Weights of a small mixture-of-experts language model, trained from scratch on English Wikipedia: 3518 steps.
Below are experts of layer 7 (counted from 0) of a mixture-of-experts language model. Rows are named router (the router's row for the expert), gate (a neuron's input weights, with its number), up (a neuron's input weights, with its number), down (a neuron's output weights, with its number) and show model dimensions 240-319. Each number is 50 + 15 x the weight over its row's rms, rounded and kept within 0 to 99.
After each expert's rows: "gets" lists some tokens that make up at least twice as much of what it gets as of all text; "comes before" lists some tokens at least twice as common just after its tokens as in all text. This comes from a sample of Wikipedia text that the model never trained on. Tokens count by the router's weight.

# expert 10
router:36 21 42 76 63 49 36 34 68 35 46 27 50 20 66 38 49 74 62 70 45 60 31 50 55 44 60 58 66 53 30 66 90 36 54 56 35 43 38 49 74 24 82 70 39 26 45 46 40 46 14 51 56 38 43 59 40 57 56 57 59 64 44 45 88 22 47 45 42 39 32 69 66 49 41 40 83 58 72 68
gate0:32 79 46 55 77 78 75 62 53 50 37 38 54 22 35 53 40 45 40 47 33 59 49 58 95 80 38 55 68 53 78 31 56 56 25 73 64 60 48 38 41 24 51 67 48 37 33 66 40 32 45 73 41 30 77 60 53 35 58 38 43 38 36 67 52 53 59 61 47 76 43 62 70 50 43 53 50 41 59 58
up0:62 51 43 52 26 44 44 58 58 45 41 53 57 74 56 60 41 57 49 45 32 40 55 76 17 27 67 48 32 41 37 64 41 63 49 30 58 72 41 48 45 63 44 54 34 44 52 33 63 72 75 55 63 59 37 43 28 67 50 56 56 45 62 26 34 61 32 25 56 22 34 34 65 94 57 46 37 33 37 42
down0:39 86 32 34 73 37 62 16 41 53 50 37 41 85 49 64 52 43 42 49 46 32 68 37 56 38 41 63 59 57 64 37 49 49 47 62 34 72 21 25 48 42 36 77 44 26 72 60 65 30 49 56 50 58 44 49 44 62 18 11 33 67 61 63 67 15 42 57 64 91 41 47 49 28 50 58 53 56 55 54
gets: "ation", "ion", "ment", "s", "ity", " League"
comes before: " of", ",", ":", " |", ".", "=="

# expert 7
router:36 43 74 61 52 63 56 54 41 66 63 40 31 41 67 47 50 62 61 61 20 45 67 40 54 40 25 47 44 80 68 48 78 59 29 54 18 51 48 57 27 66 58 40 40 53 36 45 54 54 23 23 51 66 56 39 27 40 62 42 32 20 50 45 27 30 59 32 65 62 50 44 58 43 20 62 45 65 48 80
gate2:46 22 48 41 42 44 15 37 43 67 34 36 56 46 57 47 42 43 79 67 71 31 34 48 48 51 62 50 76 69 52 79 63 63 30 52 43 44 52 49 22 50 80 61 23 49 39 20 74 49 71 66 90 40 23 30 45 50 59 22 43 54 55 62 30 41 71 33 51 54 57 19 59 56 45 45 38 84 74 36
up2:59 75 57 41 43 61 59 66 52 57 65 68 66 61 67 50 69 68 58 11 37 59 48 54 63 56 26 52 53 44 38 43 47 20 68 58 62 35 51 28 58 51 26 43 33 44 47 60 45 56 50 40 07 43 61 68 71 44 53 86 58 58 41 46 49 71 36 66 75 42 40 72 08 71 63 58 68 20 46 39
down2:57 25 61 56 46 64 12 54 30 37 35 57 43 44 64 54 45 56 49 31 78 61 46 47 48 96 29 75 39 29 27 43 45 59 43 58 69 42 55 53 62 50 60 46 54 44 38 41 18 53 62 60 55 61 25 38 30 67 48 57 63 66 63 49 57 33 63 29 51 51 61 32 46 30 34 68 37 36 76 56
gets: " 1", " 3", " 2", " 4", "1", " 6"
comes before: " |", ".", "–", ",", ";", "9"

# expert 13
router:30 71 25 22 63 47 58 62 30 45 54 59 61 56 54 57 54 46 47 40 65 58 68 39 55 36 33 34 33 69 51 28 52 41 34 30 44 54 18 71 28 44 70 39 49 29 32 57 50 25 41 78 36 43 56 44 64 34 42 38 58 53 56 40 32 17 62 63 25 73 16 77 47 34 23 61 53 76 53 59
gate2:67 32 51 46 62 36 43 17 53 49 49 16 67 31 60 67 59 35 70 63 49 40 38 54 32 59 43 55 22 32 53 57 49 16 46 71 34 41 40 55 45 57 65 55 62 64 59 61 61 44 24 75 47 46 49 59 30 65 32 69 65 49 56 59 49 18 30 72 63 51 44 49 57 47 35 46 47 37 73 67
up2:36 52 40 59 41 70 83 40 62 34 27 25 43 46 37 57 54 42 52 48 67 51 47 37 40 65 60 48 99 64 52 39 56 64 55 47 78 35 54 58 34 76 50 58 69 53 66 59 20 63 75 23 67 47 45 29 52 68 42 48 50 71 25 56 47 61 56 37 46 36 30 79 32 61 78 53 32 61 42 64
down2:75 33 19 67 53 46 50 49 59 49 58 57 41 52 47 63 36 63 50 58 51 57 64 13 38 31 45 47 41 50 77 79 49 63 67 59 53 54 68 53 51 31 47 50 31 54 43 58 73 56 54 39 73 48 50 54 39 65 47 51 32 54 27 42 42 56 52 67 69 73 45 79 49 48 55 64 45 00 77 30
gets: " of", " in", " to", " on", " for", " with"
comes before: " the", " a", " his", " its", " their", " an"

# expert 36
router:35 30 55 42 43 39 42 55 75 60 63 56 72 46 64 43 46 64 52 73 46 60 45 53 40 74 49 50 28 76 60 35 58 40 76 57 57 53 69 56 55 43 56 50 27 56 67 42 44 39 58 41 65 60 26 21 61 56 59 57 44 60 64 43 51 66 57 45 91 38 70 14 73 35 38 52 44 38 19 67
gate0:70 38 37 49 56 47 58 47 70 30 76 63 13 69 76 48 67 39 42 33 45 53 52 41 29 39 53 37 84 53 39 53 38 63 51 68 35 13 44 64 77 49 78 44 36 63 61 34 46 61 64 46 18 52 42 54 69 49 54 39 70 80 53 66 55 34 50 39 75 49 58 34 40 63 46 50 58 55 47 50
up0:33 37 40 53 68 65 49 57 56 45 29 71 58 63 40 55 54 67 31 43 46 56 47 47 50 40 10 50 49 56 56 53 43 64 28 73 65 59 63 82 64 40 45 51 24 59 54 66 37 45 66 49 21 76 54 60 44 53 65 54 53 38 47 69 52 45 42 40 32 30 48 39 11 24 43 32 43 55 33 60
down0:57 52 56 55 56 53 32 55 74 59 54 38 27 32 56 35 51 59 54 49 36 37 70 28 58 26 31 57 84 54 43 36 50 26 49 68 28 56 68 34 54 66 48 33 38 52 59 52 49 53 35 55 39 55 39 42 73 49 44 49 41 65 35 42 64 42 57 35 46 50 47 77 58 41 34 55 37 63 34 69
gets: "\n", "N", "|---|---|---|---", "°", " ", " 0"
comes before: "|", "-", "\n", "|---|---|---|---", "|---|---", " 8"

# expert 2
router:57 26 41 45 33 49 44 49 70 51 57 57 78 67 43 60 28 18 65 62 53 50 44 30 49 67 49 18 68 44 77 36 25 37 41 70 61 63 37 50 39 62 30 41 20 39 52 62 59 59 50 36 36 69 62 51 39 68 75 29 47 39 54 33 66 75 37 33 31 41 29 51 48 46 50 37 51 40 51 71
gate2:45 67 58 47 35 64 66 32 39 47 38 36 52 47 76 51 61 67 66 41 45 65 33 51 64 60 47 47 47 59 48 48 51 33 60 71 40 56 81 55 50 40 86 39 68 42 51 63 44 67 58 43 15 36 39 57 85 24 79 41 65 83 74 58 28 47 74 56 45 47 43 34 52 30 66 38 42 52 72 51
up2:43 53 46 28 41 72 67 54 55 65 52 37 60 53 24 34 55 59 83 64 44 51 60 27 44 41 58 50 66 57 48 68 39 28 51 56 42 57 43 54 38 61 50 34 40 81 46 51 63 61 64 75 63 55 45 44 50 41 63 15 34 28 58 66 58 63 37 46 35 51 51 50 48 50 90 77 53 43 53 60
down2:27 38 71 49 43 64 43 26 44 44 41 09 59 66 26 65 55 39 48 48 72 40 56 56 67 42 55 68 46 41 42 19 62 43 49 51 60 40 18 24 70 16 45 87 57 87 63 21 68 31 61 43 46 55 56 47 27 79 49 45 42 35 54 78 54 47 56 31 57 55 44 35 78 62 39 55 59 34 70 53
gets: "A", "S", "C", "E", "P", "M"
comes before: "C", "A", "S", "R", "P", ")"

# expert 27
router:32 39 80 58 41 39 50 22 71 39 61 45 45 41 62 31 49 63 57 74 46 44 47 58 46 33 37 65 53 49 73 70 89 64 38 58 46 62 65 58 41 72 76 48 44 35 39 66 54 67 28 43 45 50 40 52 48 69 67 40 34 47 65 51 39 43 60 48 25 46 93 33 63 43 24 35 57 54 25 65
gate2:77 51 54 50 29 32 50 59 81 44 79 83 46 43 52 58 51 72 44 65 65 40 63 67 59 67 50 39 63 47 45 65 42 11 20 46 74 44 61 32 54 50 56 52 68 61 33 20 53 54 51 20 55 24 24 81 33 47 46 45 40 44 25 39 44 66 71 44 42 85 48 20 50 25 71 46 76 60 53 44
up2:52 59 47 47 62 53 52 38 18 69 31 28 51 64 66 66 48 39 39 46 49 59 43 50 71 44 60 70 56 60 46 46 46 72 83 52 24 51 29 56 79 31 51 62 63 25 68 82 57 57 66 71 36 79 53 44 71 60 59 60 58 49 88 54 84 41 38 75 60 19 39 66 54 65 34 59 56 63 66 70
down2:52 47 55 45 82 46 50 45 58 37 72 34 70 59 44 47 44 39 72 77 51 35 55 33 58 50 41 43 62 51 42 55 42 65 61 40 40 44 36 56 64 49 80 53 40 49 37 48 64 37 47 45 42 47 25 52 64 55 46 78 64 39 72 55 57 41 48 54 55 66 63 33 56 29 57 54 50 32 57 40
gets: "0", "6", "8", "7", "9", "5"
comes before: " |", ".", "%", ",", ";", "9"

# expert 11
router:45 56 53 53 49 44 62 58 75 58 37 58 22 47 61 58 16 76 48 69 38 57 66 60 53 52 49 66 63 64 41 55 59 40 32 31 46 33 46 59 43 38 24 57 38 66 49 70 58 65 70 53 39 44 62 34 68 49 80 71 78 56 29 49 19 55 66 47 62 57 50 54 64 66 32 51 47 35 42 60
gate0:25 29 17 53 75 67 40 29 51 73 59 62 55 43 47 65 52 52 50 68 49 33 43 54 41 63 21 45 68 57 42 71 53 78 61 47 33 56 76 51 59 45 66 42 33 51 28 30 33 48 37 28 36 55 40 43 36 14 58 38 38 42 72 54 36 58 51 52 42 45 48 50 47 50 63 45 35 40 63 45
up0:45 29 40 52 70 61 78 25 45 70 52 61 55 37 55 46 57 69 59 68 27 48 44 35 47 32 24 55 47 60 52 81 74 73 44 40 37 61 77 41 32 46 82 28 24 50 48 35 43 47 38 16 34 52 47 56 43 21 66 37 53 28 64 63 41 51 51 57 25 35 54 68 83 61 54 50 26 49 43 81
down0:64 70 62 44 34 70 54 39 61 45 58 51 37 50 57 36 44 42 61 18 08 53 29 65 61 59 63 31 37 59 72 59 36 58 63 45 79 55 53 45 72 77 53 19 52 42 87 31 46 42 38 51 41 46 33 35 16 57 51 32 86 31 48 49 42 73 58 48 60 32 46 40 50 57 49 49 43 56 56 48
gets: "\n", " |", ".", ")", " 4", "'"
comes before: "\n", "-", "|", " \"", " ", ":"

# expert 8
router:33 72 39 38 86 41 58 59 39 52 43 59 72 45 29 53 63 48 39 45 74 69 73 38 47 39 35 48 52 54 28 20 49 63 31 28 46 49 29 66 35 38 48 37 43 46 16 50 79 32 41 69 44 46 49 63 65 36 47 31 43 45 60 66 40 45 59 52 31 77 37 85 60 43 32 82 34 56 48 60
gate0:48 53 66 72 43 49 36 76 21 55 45 43 60 51 49 79 56 46 43 62 43 48 62 09 62 60 72 59 59 65 75 60 29 70 48 66 62 52 51 45 51 62 55 60 61 65 51 40 33 65 57 47 47 17 43 48 47 47 56 63 61 47 35 24 59 63 68 85 29 48 84 66 41 53 74 45 65 39 33 48
up0:56 58 48 35 57 34 55 54 49 51 49 36 50 63 40 55 64 34 34 61 67 55 64 55 51 45 38 54 24 26 85 57 36 34 51 66 47 67 58 55 40 71 70 06 64 43 18 76 92 44 47 51 54 42 44 53 55 59 18 45 39 48 32 44 23 50 77 78 75 87 50 59 44 62 52 33 46 54 62 60
down0:47 50 62 53 63 69 46 29 57 63 85 19 53 68 28 70 22 55 50 64 46 39 33 59 34 47 21 67 37 68 64 49 41 61 43 60 82 40 68 35 40 57 73 46 38 79 54 60 54 42 47 69 47 42 45 23 43 71 55 48 44 75 68 24 67 38 54 25 76 40 63 52 43 51 60 42 69 60 56 44
gets: " of", " in", " for", " from", " with", " on"
comes before: " the", " a", " his", " its", " their", " an"

# expert 28
router:27 61 60 36 43 18 62 54 66 51 70 85 53 30 48 47 53 52 73 44 77 63 69 68 44 49 67 56 51 40 28 46 40 52 57 21 51 65 72 36 35 19 52 74 54 33 45 39 69 60 43 49 31 60 71 48 74 56 64 49 46 59 56 36 80 63 19 49 40 70 47 67 55 55 53 62 60 80 30 41
gate0:59 67 20 46 67 50 67 67 63 43 55 20 66 75 64 32 36 48 47 48 78 60 60 74 50 34 61 48 43 34 54 52 51 56 33 52 49 18 30 65 36 54 56 54 42 43 48 47 46 41 27 46 41 62 54 59 58 29 49 54 64 35 30 70 47 48 68 32 50 29 62 36 21 37 50 41 45 64 48 48
up0:50 67 55 63 35 46 86 59 36 25 27 34 48 58 61 44 67 63 83 34 35 54 56 61 66 34 46 50 82 63 70 52 24 50 22 41 60 61 28 52 64 51 48 46 37 44 50 57 62 43 40 37 42 42 52 62 29 43 53 44 82 37 50 54 62 38 64 46 56 49 26 58 25 25 55 41 58 62 26 47
down0:48 37 67 35 46 35 53 29 30 58 22 45 55 45 60 42 56 70 52 48 43 27 44 23 36 56 48 73 39 22 67 50 40 47 54 72 50 51 56 20 45 49 56 34 39 71 49 49 40 63 66 74 25 68 47 69 58 55 72 75 61 67 44 47 57 65 36 60 34 63 12 32 55 79 34 39 50 37 26 51
gets: "ath", "l", "in", "al", "ast", "ph"
comes before: "ic", "a", "i", "ia", "y", "o"